Experts of a small language model.
Size: width 320, 62.6M parameters.
Training: a variant of Muon for the experts, 203M tokens.
Below are experts of layer 5 (counted from 0) of a mixture-of-experts language model. Rows are named router (the router's row for the expert), gate (a neuron's input weights, with its number), up (a neuron's input weights, with its number) and show model dimensions 192-255. Each number is 128 + 32 x the weight over its row's rms, rounded and kept within 0 to 255. Numbers have three digits each.
Before each expert's rows: a language model's description of what the expert responds to. This comes from a sample of Wikipedia text that the model never trained on.

# expert 10
What it handles: Determiners and possessives
router:111087123091130170141191149099172108111106123194101088114172120112108141125159186168119098097152081097083183075155124167094153115113094120173118135109188117108112172173105156113103175164167135
gate0:101099095091179090107137100150070115126129117108171132205126099167079141160110124116093143091148100115121105131089120184174088176185144145140146215143092155142158066092127133107139126105113162
up0:159117132147149119159114155177156154055131140156180100017116145134152114110094123144128129146178149120128122149119172132138099114147148179171085084096132157099166194179123126100087116131162093
gate1:127087117182083230130138121159114114216114057192130090123113134129122138195118161145130180126123161056150145108144146150103089122107081076132188103084142053150133105189187089147053169120090114
up1:109137143146170173154136083157100168126140118167154163106110088155114135118126121098111030138158107182096142126147171089120141132159129116161068182163082084189144164093106156137059183115065042
gate2:078136113145118151118100091151108119164072153172148157161133196087162114125144120119139102137094163167128091131139135061133128117145132092166085139122121151100085121090110129144137190136150169
up2:147103149131124144115078094174125166105065126146163141104124227149093193103116093106092180152154186128148155182147148069135065133104124138150169142118109140140126163129107079140126153114080126
gate3:167102155185095091151111199144175071119143145171141148153118110175107136176142100168136133153143093115164134144186094057103135123126112137106155124081106081161081092143148159183118093118177122
up3:105107087164142165144087132084108204094147093153100154146143131106102122075154141095172095132196111167143120117169190100138139118124068129134108115067080110113088132115119140180133079076125118
gate4:173152082115137139155157088121091112134150097033141094119117118069092146156114150151142100191113087207147115185086127149065131110119171127040168164132141147113113161096133118143156129094138110
up4:127118104151135143031109164138137127130124096184114081183101108104137075120153131111144107182127157121122085132098115137157099162123105150125148167174158129090102145177066097152130161099126154
gate5:128113110131129129115167128090097143137155157150086128140196134142134127088169096075136102119112135092124039122115133117177137148081061078079121107174128094097116119102180162091175169119064085
up5:103091116062099163142146099116062116109156104064134164160157080110120135158160095185131127109151106120108120146118121115148106115152100109113087115190108119126141108133156072098139080125164137
gate6:138131138155105190096110100119121090097099132075128191130131149150133112144116079150156135142123121138129177139126175170124134159131128121130057165136132122102093147138111142127124106191109121
up6:162156114143117117113173093158064154164142097126186127096085129133130124143190217141167135153130113111086110146145135144108103139095102150156156169112115191180091128056104101156109124139180139
gate7:161153114150113128131149133101143051106162153094131109145145150087131056067172123133136158088120096100164134130115176184081150149152149121108139148079160128213079190147158046107117077138140148
up7:132088139144105144119102136103114176112116113137180143140160133162170088102166112083107166100157137132139105100096148132114122141171079149158132212113153092141119178115176089129090114098148102
gate8:166158152089140098152143071142146134156105135104165108106119162173160070181122195097115089116101132111141126080177133090058082118078140094130134133152114109148123124149076121094130172140150123
up8:139166137103109095123169091128122105207083139095132195106133066120103114157129098135150107156095097145088094133105208117138091166118076133083124136144039110122158087083129140128153066112091117
gate9:107146157167092077153098154125129157103105117158098133132152087161125082102130102149116113119104136140111174075174095093153127090101110186120144111168150202223180065093124199097145130109131170
up9:114113186122151151143204150095115117190113136169158119118143194115159134196145108074171177157099188090130097115151154205155181128121116058169087116169053147166078095100158090120118145081089127
gate10:115099121066133111134106120131084132109075096158144113119130127141114070133135114141162103097114152186121116153101165129073109101142168123064097222153177177145142185163122117111157183139146169
up10:168090150122096161125116118147121083129107148152153141112136132078156121141096103165098142176162142053180139114085136157067155125099150131160132120183125135075097146156132113090114142055149144
gate11:076145130113139133158109119189119110119150130115133168084118132153072126095134116112170179102093161156169062136126100134138164198151139131175126078132151135103124142142146101128157106148065127
up11:143125171164151137114134200161148163146122109101074106102133152120132132177154090148146134152118172145148124091137096139146133178141134086129136130081135209159137156123107125120126169149052099
gate12:078094084117134140175168113120117118166125103115116091104194136175153134142081108144154107134104086131129149156134186104145137169118117131090106071162107143143133167134082087107097110179126058
up12:110042096121123134127128154095194132170091160151128098140092101123144110164100160182125144112117164088122089087114137049148154179067102162097168100114094079180143120112139118153099166151111090
gate13:142125112107124088140126139154115136092154167115116185057123092170118146108069126113138122175080074117151130173173102159055100193134128183166182076134128102174108120106117144046097167100148089
up13:058112162111062181124162142124150189164170085114132102118128116141092148173089164125177141177110175081126151128164130138134126158101109073191112129185115102172143143134116091185140133123127049
gate14:121101106106135143117113144141108138138107124076095138168108139097125203075154123106107163101119138172111177159095118132113051081147048120150068152103154144157111166126105158100138054080147109
up14:097134129117148085115123140112122119130118146096132135150136173124092109154125119145123100067133129155141169094120125103070124099136138128159100124186130088112187145177093197141162087107116177
gate15:126097142066190129137112143138129165112084144070170170132167107177158092175143132094114158134145131070130121181159127129134145123118085147150118143174059104078087126135119105144134108110096164
up15:071080129118162111142107105124155164144123164134090128126142074125154138138120107138133091084186134177155150159113099158152106106160076167133111107154163095128122112095164127115192089079101084
gate16:122073085088164180135169120101136167128142133122092102112214167103142110110111136181108155141148077100147110115148132116122106125113151119119127149129116020092082122126168144138113086132106118
up16:181111122134103140092096176164129105065114216108140109124093101138125178117149121096115091095145124128240168101092119133165118085065147107146096129098071157150076157146089144153127109120129146
gate17:098118092152090058140086116071137126134126135102153074084148129123114097127139092184125109134110120084121189117086120143108118164080107066123194119165102077109173074152141128182118182126119068
up17:139094106093072082114100090115160055125160101091145132122082147077145123169117130190123170131129179139128141145151113152108157082121076124134111126149153160105133151130129129154152119159101129
gate18:133113144209136129178147117125103101102089094113134106196151104096152090121101208107128128098121179106147096133159123113140123106124139165138121130090118169149095177154128157131142126149179178
up18:160108175132121116100103149129198163121127157144157165116133163153121114130115133093120098146192133059135145110150125193047131139116158124096052050161220126140154131098092111094046124119179105
gate19:109154067117121125121163097122143112191143120130079122137153091178081128159106159141158163124153122160125121144130133109135112186142085138133190126097083113163135146148107090143104133201125115
up19:139145118081082139124209169197054147104096149135155111133161155105115068104112130160138188165142097125177179137142132123065146137155142097085140160158129104143171096083194176115095112149059168
gate20:134120083166147199163141088101129167184145146091110175129150102083116144118091124136102156114116094159122160070120103160201093143123149100124131112190184150105085087149091157134175166081114126
up20:201065120135083120149118090113102107068119098111177102090141125089129146098135118089171188040140158155144112110121178167096106158177112167135123155173123119115085075086131176133142107156117123
gate21:143058104126109159163147095063126150179164172137164105148113110107076094131080083208113111183146043131116134125107116133100149100164128136078146161088121096114155078124118135102153128103090094
up21:071170119151170148147179124236190121078105113127130174117132126170177144130101147092180118117171113069126112118197107174136121143102156090091111190138156143089112168036198104150090146153177173
gate22:145136116087092070185127096137099137073112167132069085067130155107152077085148167170138141127079170108180123152090203135151178124080121063149164101122116118147122071079143125161179052108085113
up22:139133135148140113124114145165133159168139124103144096120128144098159118120086121157123140188159183091094110194130114094133148135187157135133142119103113109184156113132127097150142158156158189
gate23:113128142135098160158107116194133082084207112136146131110120155140160091177140105084137087115148115177125130097131105160157102110149129180071138142115053111090129067112131111159143093139087125
up23:106110118169167097179167087115125065101115085142185186171141113123152097100131058134141156082185174120173154133151124145132112111117148156163144131188028152149098173137129129116108137115113111
gate24:113154129169144169142174112148152166081165126090107133116151132104078165149152143077140174134130103163136113133157119146180162093098106107188161091143100118096173122110132126171147122138137148
up24:132204150146134144129134171065142083187184113169189133128183051112132171133106100140157181119123079163181133094152102078059177157126112158148137067109154122099155193150082090159086131154172119
gate25:094061069122130078057159115170127156148154134152173111138144122174106126148053091058096171117145143149109083115105112124142169132141118154118134117063142121099139185146162120130134077122109135
up25:098143212118133178158079145120138102086148137106106101107165152086143096073111088134093179135171119145076115131209089140152137136101093116116184121128177071129105092107117120126012130176119151
gate26:090076166084095066146105121139155101119141115183180144168127176111133166136160131167115128202096114109132169108103164110141099111104175132153194154077165114176183142205120114131064111127146146
up26:114098122128119163146196096128107177066101125091070089120124081121101085117129106060149166155098102085146084113190115136192157193149132192096111125139135129119086158109070147153152120100066102
gate27:096188142115147163103116176096110068123071085186134126109143102104167181109161147074122140105135076158112134193138116139128128169116144109042104119086156115094163086073137154138120159145117187
up27:099137152128161093170088063131152159101110106094092104192130121104130142157106116221093137050100130146148163106143114119126174097100077130128110072139096109156149158057167130108158128160120125
gate28:132117139130171094107174121151201112125099067125094105135140091117106098085136077118189171150131102110138127113138133148109165135089078097093155135076089125148165109134143184163158104117100152
up28:103164133142128142123160131099136148094129119165142161094083129154137121206161133149075192126193137074110148159097105117096086125123113072095157123167121139085159096104100172077119120107120131
gate29:107139063125110127136105209127153132097071161101108107122207117128088184120134146101102109118095113154161088130088116125121122141111127148088105199113111115143136071097179149094174138135097126
up29:195155093165097144143149144134088111117147109131098094101117169134155113116145121152142132121085115183153124175210123135135105140161100095131117090064128178112065108103143135192171122133132140
gate30:137120084140137075119101071142120092168138115146164137170067114142109170147190109156102069137119095123094171121177123155066098111095094180148166129150145159128104065136156154149142134109077115
up30:147080091088160195119146110063052156108154169093180169190134205131119082098128118143085177167150167162073101158179208151149157142078126156114112112137155107096092088148144200146078110122129153
gate31:149071145136187049108108166122129163161212139151109106103114097092153087144123119101099124165099131152118173113143116089133114183133163160056064126100132117086118106094146117148149137182109103
up31:159071145150180080128088129098069125115124139099116052123118136173106086144099127164153127113143131155123100126135137188094152052109113140126072162176140098190110114105098102168118055152149122
gate32:182142130103140166138129183103141087124081067128074150095182153094115144158141184137107158145126085130126110162099144133163100097125103139141191155101123082109124179106164123180101136105138107
up32:118157113159124084172128086121139128126185097125151116106138077109197103155125177103111138145114115067126129116167174080171116144178141116162150150081050157056115115115155106112121110166097114
gate33:099135168147172152129173113115127106145191125124072118096153116139126148136119122134120152131154140120102121084129108097170099152093143097095148160109169110166120131135153161158140135139115072
up33:085164139082144164117141129143135109122159158129043096111188152114128128091149131180183196189156157142117137121129094120193178136135203111139052187151115151178093151109071157139095114151131174
gate34:158163090187107140131069093141176061130128191116056096168139143133119089157119104116137124089098131090138139160136169145143118112126093108088160169061170149201111088115136158067128159079194135
up34:109100116115125177183131095134080137176102130090080096117115077173129156133064130126141132139130070143162189144148098071175128095142116197100116126143149063140129172127121098111143161082136108
gate35:123119060110102151180099142128159139089149190063177136151133128115117165084142087184091214131098158073155135130147181145147179122198128142156157161181225150147156090153100153111137122104135179
up35:103070103120126095152075113109089096120137139077111156165081113079162139122132092201146140113127161119150150147129131134135118146172103096087126194170098192107190089186194149117129170160124170
gate36:136090143138130113076095149164168113105135160111086102121163082167093127084184121155162112080121123143133157130046149101142118079112115126130127137145160092185104150103069163147093107068115121
up36:149103157114196159140159191126146108118150180092109164119131143110145143181145126134140088141138100144132145132138151098179143108138152104113104136169109173106150182097125141102108119154132133
gate37:126082103074087175197151122159049110160106140143181137136099184139100148177134139072156108083125087127137071074153078180112157127124116144130108201088164162115102134052104114141133198118143110
up37:063094170119073129149137085126109166145140201138188112131154136165132112048128160173118116131112076165151143118185121174135116165120150118082117148132151140139106081108139119142090117150067146
gate38:188133145151094101152101147103118090120192116152129136126137078139145194138137094117133045129146068092121096152135165132133116204102092136114144131106069147113091168125160147160176098151115116
up38:107055074118106135105141133119100091083103169127112118151085124123143118104102120088085122092155139092161085179132140101109085128095167156157130153139106143142100072148122148125115156099091073
gate39:169107149125157093154130139105131135067109156117112184085178100133047154155171146121122171154142116198187134113147119118135129111129075172127169117140140114179075145014100177144121089097126091
up39:143128125180099059174166150130130111155116094167114129183073145147137142092086170127137103130098081151072155143173160135105119103077101124115139080137087103130076170074134126186117145124155067
gate40:168110184100198158085186097152136110131091042147164112119162142156185070121077142125083125123144159094139120181120104132142125130150142140123204144128140138097064108125117173138133104127130113
up40:125098149106125175136146093071124109135171103144162055127152147058131126105100165173075125090098103109076080182134124141150111136075076108126086124109101211160151067088125161162145093165141071
gate41:129137108132166193153056076107129135159172048141086142129123062122098086147117097181129097133172120066175147122170170099152122140131099097092158126143103149108132156147104127113109091116147109
up41:085121124132163156162175138084143149100181124158159151087126160186149212128098104135104115079187148126083083118131097127123138099074108128161149101136126085122126120129112098079114158066089140
gate42:114188160088101129194121124078113111103088082130155164078123101115200059122070118117125109163114188147124084094130129141131177122100107138190082156139140121172084128108091118151081130174122106
up42:124154090081130136154147076106119192163135146119101103115135141117116128095082145132180124105151121115086159134151109175072098105081106132154082146104135130099165078154077157108175158152112118
gate43:154109189117116102151086106106090140125138124136118129120119187134169117167170081130106031090098154149173072183166139151190083102076121109176104069089090110132180152148133098158063146107186111
up43:120080130166088167124130116145149085082176144153102050155139190060068106122127098072157124106140106114158172095170179130092173102107108119174135164105159154111129155124132161142156146093148130
gate44:128111087099141120132124145147068119163212144137129130170088154105084107094131138072113148082142134112121117136144175079137158150144114159115128131118149153198055111181152039091162099110137052
up44:097123160102151129128185122125109163115173119104111113136141129118141169176138151201091122107144139145168133149088068175083070098150139106141104150115177178108181126082096179127089140142133111
gate45:159163094126155112094107134169123127146070108153166073170156145165167102107168110141138194089117060178083132089072182143059160085138195119121143126062145137119112085126140128084081189143154145
up45:076155126171133184151121102107153175119074158137050151131170069117182125140116127060091141191154108173087116103102129137105145162091165146124162146152139089085188116158095136102119165128129118
gate46:124106151174183086104109145077131044191131095172141190207086127142135135145111099065110078145128107151166119156132141091121127171090121205160128144160156111109120089137172127154133071053133153
up46:132153080134132110151108124139085118159157125120150173133103093161076113126150160186165116139120102116123117097067108185128123113059110108154170139152155132125131053172193117101105142125131113
gate47:126100118165175078112146134128118109134128087126105118134153061173113145149146136127114099133139098111117151134120144133179163121103117145164125124150073142116122103109164134143141108137110083
up47:152175156141140135119154050141111124120107139119139098123083138083109118089171109153131179109181128100159098126152155075127107117149151149084100102110107144084147134120142151165176091118078156
gate48:112188186099109116085145102090149119132089059119117095123126156146108110098107127099114136164146146130085116174173160108131118123058148078171085140134101106102119112136094134104124062100108127
up48:149131173122113161129097071096129145189129110156151125092118155143099088103091110079092137138146139162047106120122180191141135074145164135129114131094144048131089111095096180177119175139131075
gate49:141148150150167196112121161102161131129140133083100118147189072211096147123053123093112097122126123131130127104071172138091134095131088163096153136180184112198128128163159128125146174089156123
up49:160102125089108121106117176171114103201112093126159126156107124120110070079162140043128141113169135091092069126066176159131172131177167152123110081109103157102180117089123130199167109083149099
gate50:135161098142145115142165181121150153162142076174092064055105113153188161094087137111154152100139069085093128159107090101112125085106100163111150146154173057084095136139152168136149123164130157
up50:169120088136163140106143204172184145141163118160109212178132155106145080137072169078138142181132079077183112147151146071088111163161146049055139189077099089089121126140122068125145142114122167
gate51:138174177128130092178181122142132104133138146115117157079167146196130198123125121142194096139130178184134100149128074151103103082116103110173095085159140159170120104167167090151104152139120145
up51:178111101048086112184138082139103125173081148165140159176102123159181136134129124126126114046117110124176124114126098123079118151093135190182118092100124068083103129134135073131169053181150110
gate52:128127175086068168088095089113127086131145129096149144071117162162089112132119088087191161147141149164146110137124155152165130123142137193117138155105131099150131087180150132118144143136095112
up52:198135063186139115096099146132180129124051124070098174112120135141141138131172105105120123110073070154149157180132151112154111112080133135170076141126120119142121160153202100122131100108179128
gate53:148113161198125094138193053128100147145127103136159155151117092147182153100124124129121145155165140165129154130184128106115126120069162085071133171078124157109183114159103199060047151186078145
up53:133119132085113093099137128202136138147112139175070178111036130104187143144135153117197162141116153136179131114145141124127138142122129094110120108166104142112082125167131111255189172091095146
gate54:120146152100140093170136176114060081105119085124120114127085140145160116158115065144081138189102143070143174081156179129078158159175127125086126107141110097122110143188109111141174124114108146
up54:194105161106093120114111175147115129134145111166170122119139131132147186139104109125164138139161167166086131174099133106153113106140117106176116114196101160158070179156123159076110123144084170
gate55:105157126117153171133086167149127136130087125121150130103128147167156125139163102190072130155120131174155192113142125190102160138135161148154108103183053151130188151178141149147094102099123169
up55:137173178163033113184117168127133087115120160099108167130116117162083133154155094106062116134179135077117128124107103115138151140140165191163107159158067129139150092147135141138120112087170082
gate56:103136162112150130116169172100110145121109111117107144126159147053076141150074108096159113100076100216176135050113153121061162076162112077101094132126204088120103092177169150131084066136091168
up56:145093160187081168126115080087102104128111155111158110141132167145105127126148093081099120118125085211150100055157120146155147170144133130133175178103128139157121149090056167124128093096125088
gate57:140092184117123104094204142138063106135146115191172153133077131082190151134133104129167120147139136171115102109177149114151127158120175135108112098129085082124189137182050118132146043127166104
up57:122126131104082156138118101120151094162114164129159074206184130046092111138119131197157125130136126136133102189115146153107092109087092150151129164061148106166085156130125154144094055129158139
gate58:100186107096171116096112088140126144133201120160101113136152117116066132088123050046129143109169089138100069113146093145149123148103128161144136157160116117169084116162180148158094112170113147
up58:093193106132152116118164178083098137119110122139083089152140110100106119130162126161162148135094118087124098133154060116113085155151116159200107100082097101098113116056128111102134079160121081
gate59:142174102108177069160166106100170120091116153112127109114121078126080133116080082153136121091113196136102146133106140151146099092073178156127104139125130142078087086058161131159121134116102076
up59:172119165122139169142142138168168126068147127155140200086127131069124119096119116125131162139136187075122178107165152127166109064140147155149101163174122090151132143128097186143134171132141139
gate60:192126173177134137179112111139112148144135092094112122114096138146146139147139060116109128108098125142176075143144129069051136118153132125099096099148116104051082121146123103191100141103138136
up60:144093156167123136131149138139101185139118091125168202112098170156142135155079181158182074158136099167115121174080112126100126142146126119147123121140096187122134119173159096192088098111109074
gate61:135110132076147151146124139125151161195178142128159099118149108120103138094124162132079135117112207145108051133142137165164206087115158112089117160125130160140162159102152173137106163136142173
up61:137186113059076129159155122072177097109185156115123115032091115143163177128107169104061128187167067098086094141139169114130065108151105094126103105146145137092124136085136118155125108122142119
gate62:134082124204108136105190085123140149151150112069108115119062126150117123129119104155105145153127140130153106079108116189167131110174110103066148110145178088126144173113210165134123118097145098
up62:156160132102169170120133115113099120158120107102161104119155182186192123169138147161142086070159177150185129155154141129076114113144191093150118146175163164086157188138114165136176111138139157
gate63:124100141070129161102093152133047075105117122104072127124072135175106111080187142098156136108158137182101095155126167149129111095137205135118080070074135118126069111185106117154157086106094119
up63:091117136091110219090110137144180193152162143174180145092128091087134170155077128097093085138144156118080064200117107165144153163107114117144110158082154169122140168088180143074132123133153153
gate64:065077086169127060151121091165058089181120090202110120119114094202175098143107116127165103115134113142080165134112138117138148175125148171130144121129149068117115120125167155128088155095156074
up64:102100096127168104104157114105164091074188148136115120109115081102121135112136067058165109112151087181119076146076137134129100135113157148108127090115095098152120158150181118153179165138127083
gate65:088117140116163122175086163188160160174213109127153155158122139159058114123121113106090111144116127132111148165103090154114186116061162104119131070148137122136176080134082114117155146074163117
up65:128147145105106086111189142094091126110170205098143115172099170148107123133196124132188076134118139107167169175074077119095131114043168139109066108149169158113150102136125095139193113120140124
gate66:129106111156169131144139132166141096162150068142104151122135127106158128141141104096101212110067104112107107166109140175160104114134156104138155089102083148178103138159153099131106125113184134
up66:163090126124102150140119118150153106138141120141105125152051155115072139121114134160172145037104163131146099115154136167172098102172106165178145151082093119119092152108142089100127090114147103
gate67:125115108098146138146123087142145116126181172106125185159147093192148112113157101183143110141127176216173129058099202147113113083144116125134124148161132064146119111144118072136169125154071120
up67:154085113159162182115195131177126153094143096121084169125112130141158123173090136211074128151146152113073143154161093116101139114069097111089148131158106150099070111070055123099083122122102110
gate68:142138137117119154033097095102136118157116129127149061147116156111164084175208152168106089123147096122109124159144163096166114127133131196149211147118055140072145176152112140146142120131135145
up68:144158091174179118100117108081115131119232166123063151146108172107125208096184148099167154122130149163091085079115148129169165135120150108119146142082203138121157138105109097173133143058115172
gate69:149143058147153169145132118153095124116113029127128106146139177112182090126124112117104217131048175129147113166102107130087177125129105095149122163116140130151124113169165112142153166160149148
up69:119210179158191058130130141134164148094117135093117121110119160156084121105092091100145183163187100099161059066154101120143183131122130107122189113161127153152133138102118137099138112124101193
gate70:108132098153096071140118098123176165161086147079113104147152150140109127105186154140088198077050167123151145070090101110115113126136173095110080116148134165137104073103105137160114147167113139
up70:127120148067160135141113126117099128098208155100069151137111071093162134125166107081157129108209131142123160170124124096142147149115191113157146136125148160061129190091089136093149123104131116
gate71:141187132197136158098169149100113093119110131088175145137108115153127091096124102122200130151135213151179166137143059166126152101154116169077155149148128170154096156151134174101122114122094114
up71:128179093173158143115114134088166085103105161105110193192171167141186116115109120174141113126073143104179152119155147142126054159162120121145142164082094191119166116166102068104136182101122165
gate72:091175143130103092132170098076050074122132101096142150128255169176146153157141141141059098161102176119099094130144138091151176175112151103115171114180150143130147126161136147133109179080102172
up72:083100154139117128135109150182135150149088164108129172139129135169122105129062124103106126066151101119176082072109129135121152118081068109172110154123178071127149199134107128107122040148191116
gate73:163114085131088113143080174123149118174122138096134146082157083177104110154147125134060076124120132125088101104201155181107140164069156162118153124128143134125175077164133132042059156104148104
up73:105106101095168133118149132154145138135133132139114126125098081114125153143119171161107169118135167125147137170113128168137100135206102113114135108098170122105112161090158110132106147169184089
gate74:162055129078132128180119171152090112079100155140131090179118164135100144151165133174120160134168104151143145144117139154133132133141112115133124104074110121123163175189140139135098132140075099
up74:158111102139124121175188108123124093101109117132139153122078178172130098095158132108195132093157112179129121118149124156074133119172089185125113122131139144070114062165166136147130201126139114
gate75:158130074147124173183123181174143129125125124140142091114117152200115121123096066119052113129163079120138099148185072136071142088107111119220090165084115139068174137104171052130138154118095122
up75:134117133105141216128134110087129057102163110171129147121124139061086093096173182148102104141128172076124043117138134096109075074117073092120110150140128084134117081078179168147149098152142109
gate76:113135166135134182112150119161184144119173133185180123139103149169142094130127080111094091078108152106143160126125098159113127166130093122152136041124132115107123118122136160150155171183163110
up76:167108097217119131170181138152077161128096114113111059078110163100149158159100129148135119120097160120114077098132192114129145141142157101082150097102145120123195142145089107067155122111119181
gate77:152137162081060104125112120135101125070138167031121138112102070143087137092172107100118099100133112106120084108109143169116148143151127154091143081168113170101140103157174173142156135155146100
up77:150146152100148153164136185147099168115121104095106128091064113147140146149163173127103142076109155132108079095130110132103153106151083113102128066092124151149102154149132130167133142142127162
gate78:051160113142138083128131101153157146129146151164134185122164079176137169123125107094123176151128074095121113132043140135138181137140132145148139093065182094014107143115121116119137140151154120
up78:171134096115119168181160173148141121158092134125090132118137186134081093180142171175114126157134108150100124130157146099137129149144077144179124123091105109095105113079123133099061051124153122
gate79:174113097188148044114113073094095172188139126109087176173176127091147163130108158112112092157138125119103095177163139134121061150153165133096220109138203118151119117142083103169151075123167060
up79:094135146164074148139175130143144063118113163086138097152120168088081088122212147150190144082115169107147146163145055177147120109170101077133115062146177121173072111073145109098151113113090113
gate80:109123102152086090135161133131147137163105186141114175118128087134139140127096118122126151153186133133139123142132096112154128140140109120142050142152126074096176124150115076084063059128190099
up80:155144136215108140099133129137095157134143123071171172117102118132088089122097133121093119143070106169112154096071135151040140187137151158055141099144107102119141042164147105106140113134126101
gate81:156063146161099184128109172136120110118108149131094199137135159137140168183133131063159170196141164102156097132134088175125142163175165173114090128146169118185179104144075134083174123143128167
up81:118103138132120121114138103173113122102141147189093097081095111146108178138088156144149140124134154086120084070136104148151142138073126103087096077104133181119140128106066105120143078123120134
gate82:203151116137138075080073178080101132187135118148145139125121139095087164065156143175102108137069112104147134166148176154120225114130091174146103148135149132170142129145183124135073109103087129
up82:080167192069073073121127145169168171124147171112143144091124166130180136112131134174125099130138092103157082176125103188087127120196176158151146117090119144064128157184113079174089148149120121
gate83:130112115202112153095114160156133088097079098098110154108108142167113141059096156120156137165142135159129147152160152139133072150118148162159114096090110209099151189114161110142118111107130104
up83:168069217102123118123176150127072165090128139114148099110129143099058086126127104105154073059147109084127142111204093125100118166166137129172088092116071129104147202104129163123111153133137108
gate84:159096093168089148116171055119228159106119087174155121126082176123096092101201154096172108091137108141077152103113119137176141097102101102096168119091098137128143153152129106122173139133133078
up84:128103118145086083174110114135145126196105139067114100081108130067135143166110164089144129150207110094162109120135141104192119142053114081183151197112130155141056102066197196153107130220136166
gate85:085084159137107202149121134104182084136155166095111179092147079179110106110142086185154149188104168108120073121108125171052172132141046109084089106109103132149069130069121127079072112204125101
up85:164071117176080133132176105107168165123158168121107143049114206122115080127133138149154167114151231144114099104145109147161082125104088154067197074110119169126159137120155117097134072131115097
gate86:121121185183143062104121164109076116088121111138181113165139142099029098121145164136183185178095114096121151137095166088104114135154156087122114078185124067151130157079082115151121103152131179
up86:115135173118105099196110154122070121115147129128097168145099123109059109114089159152144160164115103121118100153133131110155051122176095054121092126152128121139119125130124172129145056143143118
gate87:120091177145155161184102156169129131111175099128099179208132101131176203097119134156167104149129108164154132159093146150175187087142135137156089086133093123083075171124117100153125136105077139
up87:135122133131121165151125162060146161105139107124130173167153107118172135089083132123139130187199179159141097137164129167056124096166104107141132182095155093136113165115107142050166137128147093
gate88:180108161047107107153131126133130051144126130111180147150132129163122116132105044115088042133102134158106109148111136182106080102100119153179113089104138139126125057107101127135079121140092092
up88:160182113118145197130136152221133155104082135083128149200096121172160130119143114087185053145117091124105046132116148083124164145134143124124185087110118150134160120087125123148118140192077089
gate89:098165156151152093143135119133161171131175104152174147136088113141121106085207120140183167171093132119162204119088150083108086139106127142081144111089128096096132068163086094151146173023106154
up89:155149146114089155123104066126147110127185157119156050143193093108178106111091177112134112174114157120082151064139186142135094117138142142117121145159134182123148154100147132138088085175136129
gate90:100091124194112093099125162107084113101160092123127070069077175143109127134098136105180173133081157145149170100151149105118122131110123141091165202144119203104130182137153094142182151072212191
up90:121188111097132177085123052101137129131132077158108126084145125104094140103149159183172135136044147155138138150122124136090125088116101145142187140144180087167116198151174080062141160125165197
gate91:162087127170153182115186111074167183123123135149137148167141158130140105152166152109126118133135135114099142134133157125155163091099113091084134112059150134079122206109178201184117178150159114
up91:104151098189148110143087146116140121102200086123154142104099115100120141124095144102141078182091205096158129086117137148132109115130121186134144136111142089088140159186177134109107117162144060
gate92:143105142165092081146130120077138105094162137144139179131127104094174099174114051137104163116140107094179135149174152108106170139148136115096144096160180091129096091200149149129081124099115147
up92:082145109126126101148116100133130151092147160144117100113107091113129158086154157056149091151132094121103111142103131124161101161156088105145106171161068094142141124094177103136129111154224129
gate93:109116142129117070107143130153096139076135187140150180123129118062172178165108133114140166117125187117100158086122095083099059127108154161202131172120134085116151162134161133131081150112132156
up93:143124172146117130175072124084101101126069195162160081163129161111133094174142123140069108182144144094112150089115101168092090122151119151134107141143179131151114130124136134136117083154172143
gate94:101106116104193148131160082102122088047154120122145150138135098132142148164124120124178143095095189128127050094216201131158146152138115122112131140183126105220134071141107122190115107096122160
up94:138082141108103172204082079134128136113080164153177152156107121148132183045162171139117101141081100152141174141075126134153138152108154166201106134072122174097139157135119113094150167130079074
gate95:174147159109092144146109211178121186153121148114147087078118116081143132162104137117134161144096156170143186186119117119133103157118169171175141123111153211158141125128137154139140122137130174
up95:129080164179112129182162063115158091105101163157180114104179137156192131088115096108151134072102212139188096113130134132107159111091066125069136110173118140110114150134164127155085082119089146
gate96:151178132084145164106154149173079106179101146117140088121101142123117132114092119153114138139181193150184138095132147160091148116124132108077081103137151102109067124102116139124120123094060138
up96:150133113159104125116095156122139149151166113085080121125113092184096108165128046082165089069123140160123173131131168198135093132144094132111122160148154122079089128127116104112124110137156097
gate97:135106157178107122142090112102074135192194159119101088133109102140096130153132081117139108101171140168142132163139118095197130127118171099042130121118096122109084166142087124075128121129151095
up97:129105151093157152117191096119100136118108097119110139121080163140188127156142136087114157098167104148122144110136176158115193178111120107151112097124102065150073138192147094119075105094157141
gate98:121108129085107162157213117128127150165123150098141195139134103097141159129112170100070189083126195111102168146146179117160154072115147091183085143126075098116120059160144132131113105073075121
up98:147146130102164070121074133091081118125137090180134117118136118122118126109113071135190155140132192196170130119144170098151139133121151099127154147117133130150153182142162096137116158172099135
gate99:176145087159093131118093104134144119110151109156133198164141126141111113093136132124140101094057131086138153132123103109121121156122175124122131170138092118112142105105136153191117130128121112
up99:080126085118117127142082214101151115118069104126119144149130087117086108138126098115147162110145084130148128169155100116160102186091125154183174166145127097138122135065106135125094145207166146
gate100:096142050122125112102041080111103192132119119109082142130140127177138164120096100162140107072171079149147122069155127141102127137133146120153169178170176117088074095118141133157132120179114143
up100:186109091136171117149087113113157127157100142192130095095182136172140145148125155166101131164088082097175166107164173130158138152172130190139093144103114117067136112192118136106175073142150118
gate101:131143133182097171129188111110155098174101098147099188179137174169117125133113131070135133097112086033151059104131118079147106138157064123134110131151153139136118128151122210180159133109139130
up101:129094099142098146046153166069114093131135152196098126173153103165123126092116080094137177133115146120116129119114125159150162128076076129149122130106101158105133156100126111197102148127152159